{
  "n_layer": 14,
  "d_model": 256,
  "d_shared_expert": 0,
  "routed_scale": 2.83,
  "n_kv_head": 4,
  "rope_base": 10000.0,
  "init_std_up": 0.022,
  "schedule": "wsd",
  "decay_fraction": 0.89,
  "dataset": "wikipedia_en"
}
Below are experts of layer 3 (counted from 0) of a mixture-of-experts language model. Rows are named gate (a neuron's input weights, with its number), up (a neuron's input weights, with its number) and show model dimensions 0-255. Each number is 128 + 32 x the weight over its row's rms, rounded and kept within 0 to 255. Numbers have three digits each.
Before each expert's rows: "gets" lists some tokens that make up at least twice as much of what it gets as of all text. This comes from a sample of Wikipedia text that the model never trained on. Tokens count by the router's weight.

# expert 0
gets: " ", ",", " in", " and", " that", " by"
gate0:100059107130154138135123156121082076136135111158157113108164063192124131116105133152117080152103147147126135128119112139105141076125130102164126122139134141184131133080093138162047120123167108119146182062079083153182114211099138155115138122100093127138096123121121115187174117135117078182200129157126141090171136098151154164142126114102092202141184064130156167146113135120144093150122107102132158150098155110155132129124144116075194106111154148123134182100170125113112128156108104117134110204155119144144148150124189163103133125124126090166093143106177109108138083107108054103101100174138094093179160091177110189194128131074161178025164165138146113093111109144164130143113124124129135119134147121129186144108209154169087101119102147103172191045116089092160112170142127
up0:052088181103147116104132108109179117127126058156140110082147151135158136168091190143167159162132117142136146092142167085099082130145068100138120139160137094093075168097137156111162124156133149162102125127178080132088152083088126147179166146144150136137108148147125101080112177153159104140099167168064096084147106068152109171111067077167105174119111153162139095135190202122127137158112104193120094146105181172148168107081094090153156162090155137174100095117132120092150136125068114143140108140172128139148139100169099177104153049090094171117118088123072142083137118120195141114117128113095159156122171120160152135090131215115156150175121154151088164115173152122066153164157115186074098136186107125137095130131121100113202148147117123127078142115106139199140131110154139

# expert 6
gets: " |", "-", "\"", " is", "'s", " M"
gate0:127129128151157161207117125166160099096135172100119132126114126123063149139123170127182188140152108169126174113067119127136090145166166199111164143168170136111103083143121092091147154113141172171114164073117111108130164091142143145131062127121157154124103112163165182069137147123155114074105096116073095161080178126163195134169078116149100159136150105065147114176069112162180105151089139167094108121199095084127097120149151152154140115168145080151114135158130177090093113131129117098142138098127124183135092126178098103122096148204133119185168116171068118122180125148186095107107150125152116119099116156144086146107120145194136152103178100139109185127080215147134145077112135130073143073156176158163127096116087120213141161114113091134070125109120107108109098144136160
up0:121152166166107096118078092119111120115116184139126185142138133104102119129079159089111157162184128083152168185193109141113164153112080159139090126175157073166095122153117143126111107186112080081134152099193138126094138091146083133169089133142122112167086161155146132106189114115140158039180139142127161128123148122093127161097149162186186168129153119096162158127081224150205094148084108127165120106163127142121066142086117130089101092160127140109062107094184124108152105127167090067108073113155113114103169128148061137142092138147115106151186176153127141146188141092105126099154153060148155147112161155120080092156116093114092074114168100106126096134159076115141111119074136074135136133093166125142180094125164142142113178135132169122117117115078109050098100115161114

# expert 14
gets: " of", " to", " with", "us", " his", "i"
gate0:148086129076166084131153180164105127068134124191172128087137054144106127127107110124163096113117185120115156172128154127133151137091142138110100092073158179080123171124124107127176144129139142088151106083138093126131122089124111140155145160134180120149099124175093083045161139125139148181127148081110140079127161105156137106145132139087102076104076166223137140071074120203123158127162078067149123116183066155125077140169193108144161103120106026127106128188216180133149203140085122142150128088115116081112172192127147152153109092073101095135130154150156132130160115138154123153103113094113119141157158123148138115129185112136076150159093123115138147095110108115130144109126119114139135154078090137162051106155116114122115110135101080136124128167149137138164082184095083
up0:088074093221089072103148135123133083137104125160109119121131139120112096147120131118112080181120095123118118162099084082147078147133177146108095112106168124235118082103108101151140129095117138160150091122144104136134167146105106130169122122132116168167146164121071149041094126129171089151158183090085126107136168059161099142176128130169097180063179191115102160137183137146080186089126079098167178167147119062181099141102106150150086149117163137144143151138117203132111150103165096130158171148166092093103108105119117127136143115162158156084149127149097163060087189099163097156126137164119145105134109140124115126161153195158149159164142115128169173155109124187076122151144179151127125123081139129123082100149146059072165146140114155100085118139175127085114122161104110

# expert 7
gets: " |", "-", "|", " to", ":", " –"
gate0:142177161130138058124163172129155182086098113104185070122173171193139146109153143111151144165132188142148150151138101102172143110093089125129111109167147078070109155147184153117116139150100143142109113152110128095134158077125099103159153199103125134121104109149194161131146118116115104140136135147149140166146130111151118107154107121089070127153027130179201081133120146124149138214111096121180178095159145142148076126099116108088129085127113120168127075093102099150121113132121191152135127117168181109129122177137161145115120133201157129103149151139098143137140185121185132160079158172155088183074155120122046160111158096085063118115108106133183185096119173134117120107150117108163153141042121129117154129142162150079106205143131197177160155136115182166133125099116131
up0:077102132153202115128085197135182110124161133149108194123116142099067081109106119103197083088100119131133070144112163156149145140160101099124162207160118139093114129152092105139143082096159078141132079134140125111108143195147147152129119135083152046145116136156098219138104121099127136145135155117178133122109107128192188188110116180164105093074173137137102124035156131126148128156082164163094153103166127110069144118104166123104063129148135115179143129116196092079050128142084123077134114185124135126173163116180140148089114184108129113145119096136149165105148151143095132133135135118118091106125144149134109125077098145202155121113100182114103130119095135159137147120094136121125118049124093127142187144069117110214176124135103140145160113169134137158169149154116162

# expert 13
gets: " of", " for", "a", ".", " as", ":"
gate0:147118121095132145168101120053107096168129120079117135111114099164097092160125102184170202143115139105077153120172098174142046057117098066163140102183110078151108150143161151110070154125132136120106125132100071089163185171147107161132175173183111122087132110144135122144099112087100129146099108154155160095091176135122103131142153185106110180113091121143127150130098123199194148120134154110138135147125139145109106134208108120119096109125174116099131199063190140131107156147136103076127101098150150157141183137157106135140113095073086117138147113126075097218107102119131110174114154193193128090156117128113135144172123134167092131180209143111132142181132161112136138089131144123109122158144129065145107083100129195144114138134134117128135067064128104189181130124151068
up0:190153080137131112129152136107108107131136134124175135119171177147164126144130122173080157198163143108139145095145181139077135103134201095121102088210146124155095116145097096073079135122125141121071089130155127159161114177104152107096180102154116136120079093102103114126126137141137117185148111108106084130114183188104067077116114042088125180161073149140120109095096145170083145130173133098109105082128129141128092158156129092128171068180111142117105130149117114141148192116204077118104142081182142097129132114060108092132164160124198146199084158035082180146086157111125110100137172107109129114103173139102113116140121107094050139133116109123125146141164130120125145103119112124133134201117173073156095091175094128105116149117184143169163179117135089181139107121129122

# expert 9
gets: " and", "-", " P", "a", "at", "ol"
gate0:128150101188112136092176078138152042132127109136138132181102145112117128097184118147118098108091123103071083175120152154149098130174114157152126127115109118142147106157121154183148175100143120195121093101115145141115174057115085102188129190068089119148146110174078157118152132130131111080156114107133104150121152103141122213126113061116144134141088181164142163191132068105142147089141077174144147156133105112155156106139108110133122120152111119137198148069150122096167080111146152139126068104115142107168151094107134053131204182162114128128130126118121194150149111123138130184158116172146166212147138082095093200155118100097167134104133136097192067134101170068092170203119147126110160122138136161138091139133174154079122113141123158138104134137186120088161114093080158
up0:123088022115170134188174134127185080133118194111135090098154186114131125114103167134174106129153134151127106160142088111108081124163167115113178124135094099131165154107115180191130085091143072097155095132128112101114157117112039053134069091148100093088143066062137129140122108141136110091146193097089131137147109165128111143148145191135117123080141126136118122142167116214110129084128098144132137129109149088099118172071136093097109157144109075170111182097104116135096072128169139115105133092135163130125155138154151119100143095162157173143140123115085099117168149123085153166123131113194140118131140103140183134092216210172129140100069133139183120132143151186127118105104092108105152146144129139157130177179081144108105129134066134037133123073135119180129143145116114

# expert 11
gets: ".", " the", " in", "e", "el", "s."
gate0:088168157071180098142121136138180143093107188137182122166144097174096151102104186194147123155140147141092159125129109092087127127083162104158083155171108194131143164144126134127120139140085158157100182149141111077097149107121050128137127116117127095161102080100127138086170192142129051143157136159177108130124104131152137099105136105143066138144179093099125168092203108124106077061113078132125131162135197111144148122125068130142120126153099080108129094113136120174122138148189136121094136158131103143160172105166144085154138134090091104182074111151087129047176155117108180157104153140116133194187121142078152093131149082065107138109117117174096206110065125093086120137100140097084117166127115081106127160178149092185122139189126121118083123118123155164151122153165124
up0:100153157146141099173184135112127177162135111121077147103145114155142145098107089124183119097096136144174132114076086171118144103110116094124169086150109156149154144140156134117093093098153116102167150111067123175137125101120116089108161131106138158099118102152126138143116188100084135145179079094122165197149147148157110145112121109082132095126169162109141121186044183092096195082096181147186065084136105213159120161145141132115160132129118117127093158170117081110081132168109168161093110107087052104151101166121090185149133084178137118059148140125148164122125041156086070096152144182151087082132130099160142103167096174136127125123170149059115151132140141180133129174130116133155119037130105140163103125197122119119174148134118138198165134165191101140139127102126145

# expert 15
gets: "\n", ")", "\"", " m", "|", " C"
gate0:164200107097125084104096150069133150169132135198062120132123137112124131118090112115124198088157156164089116099134101105141137194120155118124130092101180133132157085131105131149152138143108132086159111133139123109151099156103076061083084078106140131185079087153113104145061122122180083162149129077133102146103097091100180180132149126132105112106088177087082102168165112135103189111180114156108143170064118147123138122138137051147145109131169149131172167090176085090150089129124148195128124097137091148130143126111167117174075127144148127089138123205191121110148197140111165106082109179162117144136099153149095093097152122118111124155114118097112165121120155166146080098079151138153142149100111171088202133104116183129158151122137138168092211161096064123111207133111096
up0:090070132154146139106181073162183151106064054126147091164103138080122134090084109136164184120088215094157153110128123125090143175091118124083184121090102128083101133167165110106115077135137163123118122122116137139109129095145177135160112094164108171106118187159130149115110134115095103158131122131121138075107135172124154111128100068113184090100171059101126076119152136133136187186152166115133157074215115101175126119113067143098147151104149119131103106151104078117132112152145085124127129074182116137092056155132111194097175145162156078118149063152124132133166045122112157153148140133152184118100185146096127141138153142149114084194129115115086123126152055159122111157135087126123115125173164093117111093099100113109136090071086122130160177093130136142130100092206103

# expert 4
gets: " the", "r", "on", "l", " m", " is"
gate0:155108183086162102113162136095181147111134129158102099142103167188091090105119151111141165131123087125128143118140178122089039113088184069100130147165067201092114194094144119130170137089160123095128142093117082112103190146124133164177130141097114116098126158171118173128123168134071137098142120062142207082075140163146176153117140097151104111112090185098165123105118114174106138101108086148110139162137145082188152141092120134160125121131148171176130117067143126140150134143143148109121126141101146113138137137132081078144182046108143108150123131151130102190141122099178186141126165158148122116093110130079064184081150181059151131146100125101130161163159128117095087123071099137131089079134115101086185122112077104172105157174169142058124120091169185101112082121105121
up0:143108161156094145141153167188128111125137104145145126107159138156102138122145134130154132104121141123166143142121064097115162114130146183150105120171135154132170077135113108143128071097170140142136107116049122087141083142209163104090078156182141148107129128153155130164106106137170069115215140131167079119106101126058177100117107170086135099207136063114115086074144202095084197118107107079172084129124109161114112172090144132107149192128091098150093129068179104138131120112072146082087084175150093135134169082112132111144111089151140156096126160133107097152131165118095078121157160135164080137164186095121116159190118102093087203081142150110095123157144116129148129158135145103069081118149163177156109110144188142130148085130092110088122125084074095093183092145158137

# expert 12
gets: "\n", "ar", " and", ";", " it", "en"
gate0:184140133131153115092117140117136181109102184156144065078151116161176110160131108134105145163232098138141082133107096091137161056099147098150177101122103141015146198193139081114179128150134136145082157131150098145157122164116133131082131099140078119167129117139167154147163115123120078132127130148153105148108138115139138085117116101156093126063182203079162113135130145146156109158140188159079178069134070158128124135172124121126112125157123136158111158117131183160141147107117182146159133139176092133111115093151155076152068122195148137121120158143124182127136133137119127125117087071109112147140128127165145099139123106117126072119141099169154082055057096057108187180092132152111160115081115157139058125164123148143109142119109203125113123072150102164185114093145102
up0:129120111133182088099145123131153083130177091154112080146084118140118073152099117173043136114134097099135115136112102161103078091111157177144170165145152093100113078136099127137120157125115120152088131105109129167133153086102114111101087103083104100185142124140139166057083118098086138086183101095092122155131133134106153085091064141137149161144116100154156087177119168091114187158108131162122128092152085160113127124150161182082116198178104093111169136119156088102118133062157112149150175121057135107164170121125173080173126169156143145155110030131180152086062096129123125135234140133105131133153145152146078093079138171083138136100100060170156143198153098122171102104159145162170112159118139111158134170151109161128073113081129175144137122147179101171138154150121122

# expert 2
gets: "\n", " ", " a", "ing", " D", "e"
gate0:106169131100041118160170148109136048140135056165097107099159172162128134126111108061178145160101104094108108142153165104104163136157137111149114164109126192124088144138149079110076156142200173095093076113163124140152138139114148105131148154127137134143083093142158168071108145127115171177162067107141127081083109127137133103174118179147097105144181149159132186154170122125114148129148098108098147166066146079122139138075121099176139112060111102129138151127175112148086075141105149118172102132169147131123129149095140103087168144044073135120156180126135187108132059155128187124072118071104125102178137123132038117131124124140135134075110096091126129119130101160123101090135144098126171101162134138076134171133137116113090080135138100119207175166140156167152200124085176
up0:142124112172157126133113092112178120110080116131157128098196129102072126085091147129063132154124133154116057169123154130102108099097138138143125137098170090139155126072069153173090088145175148129100114172102075162118098109124067153102166132147171111123121111108155127139117136137187184176089150094148118191130068141130079168193115117125186101138111135104072110118150135188179153128189144113188157104171140112158059102130132067154137158174141127074098094113095149202167121130143130161106095139139175119118150127157072128130171092142116152101140095101164124067112122139129107189128102197163095178129140105104192126144078166157129096079168116144157081086052208111125138117114129100111170093138061162178122136148117108128076161152190107156094139105116129101102117127125100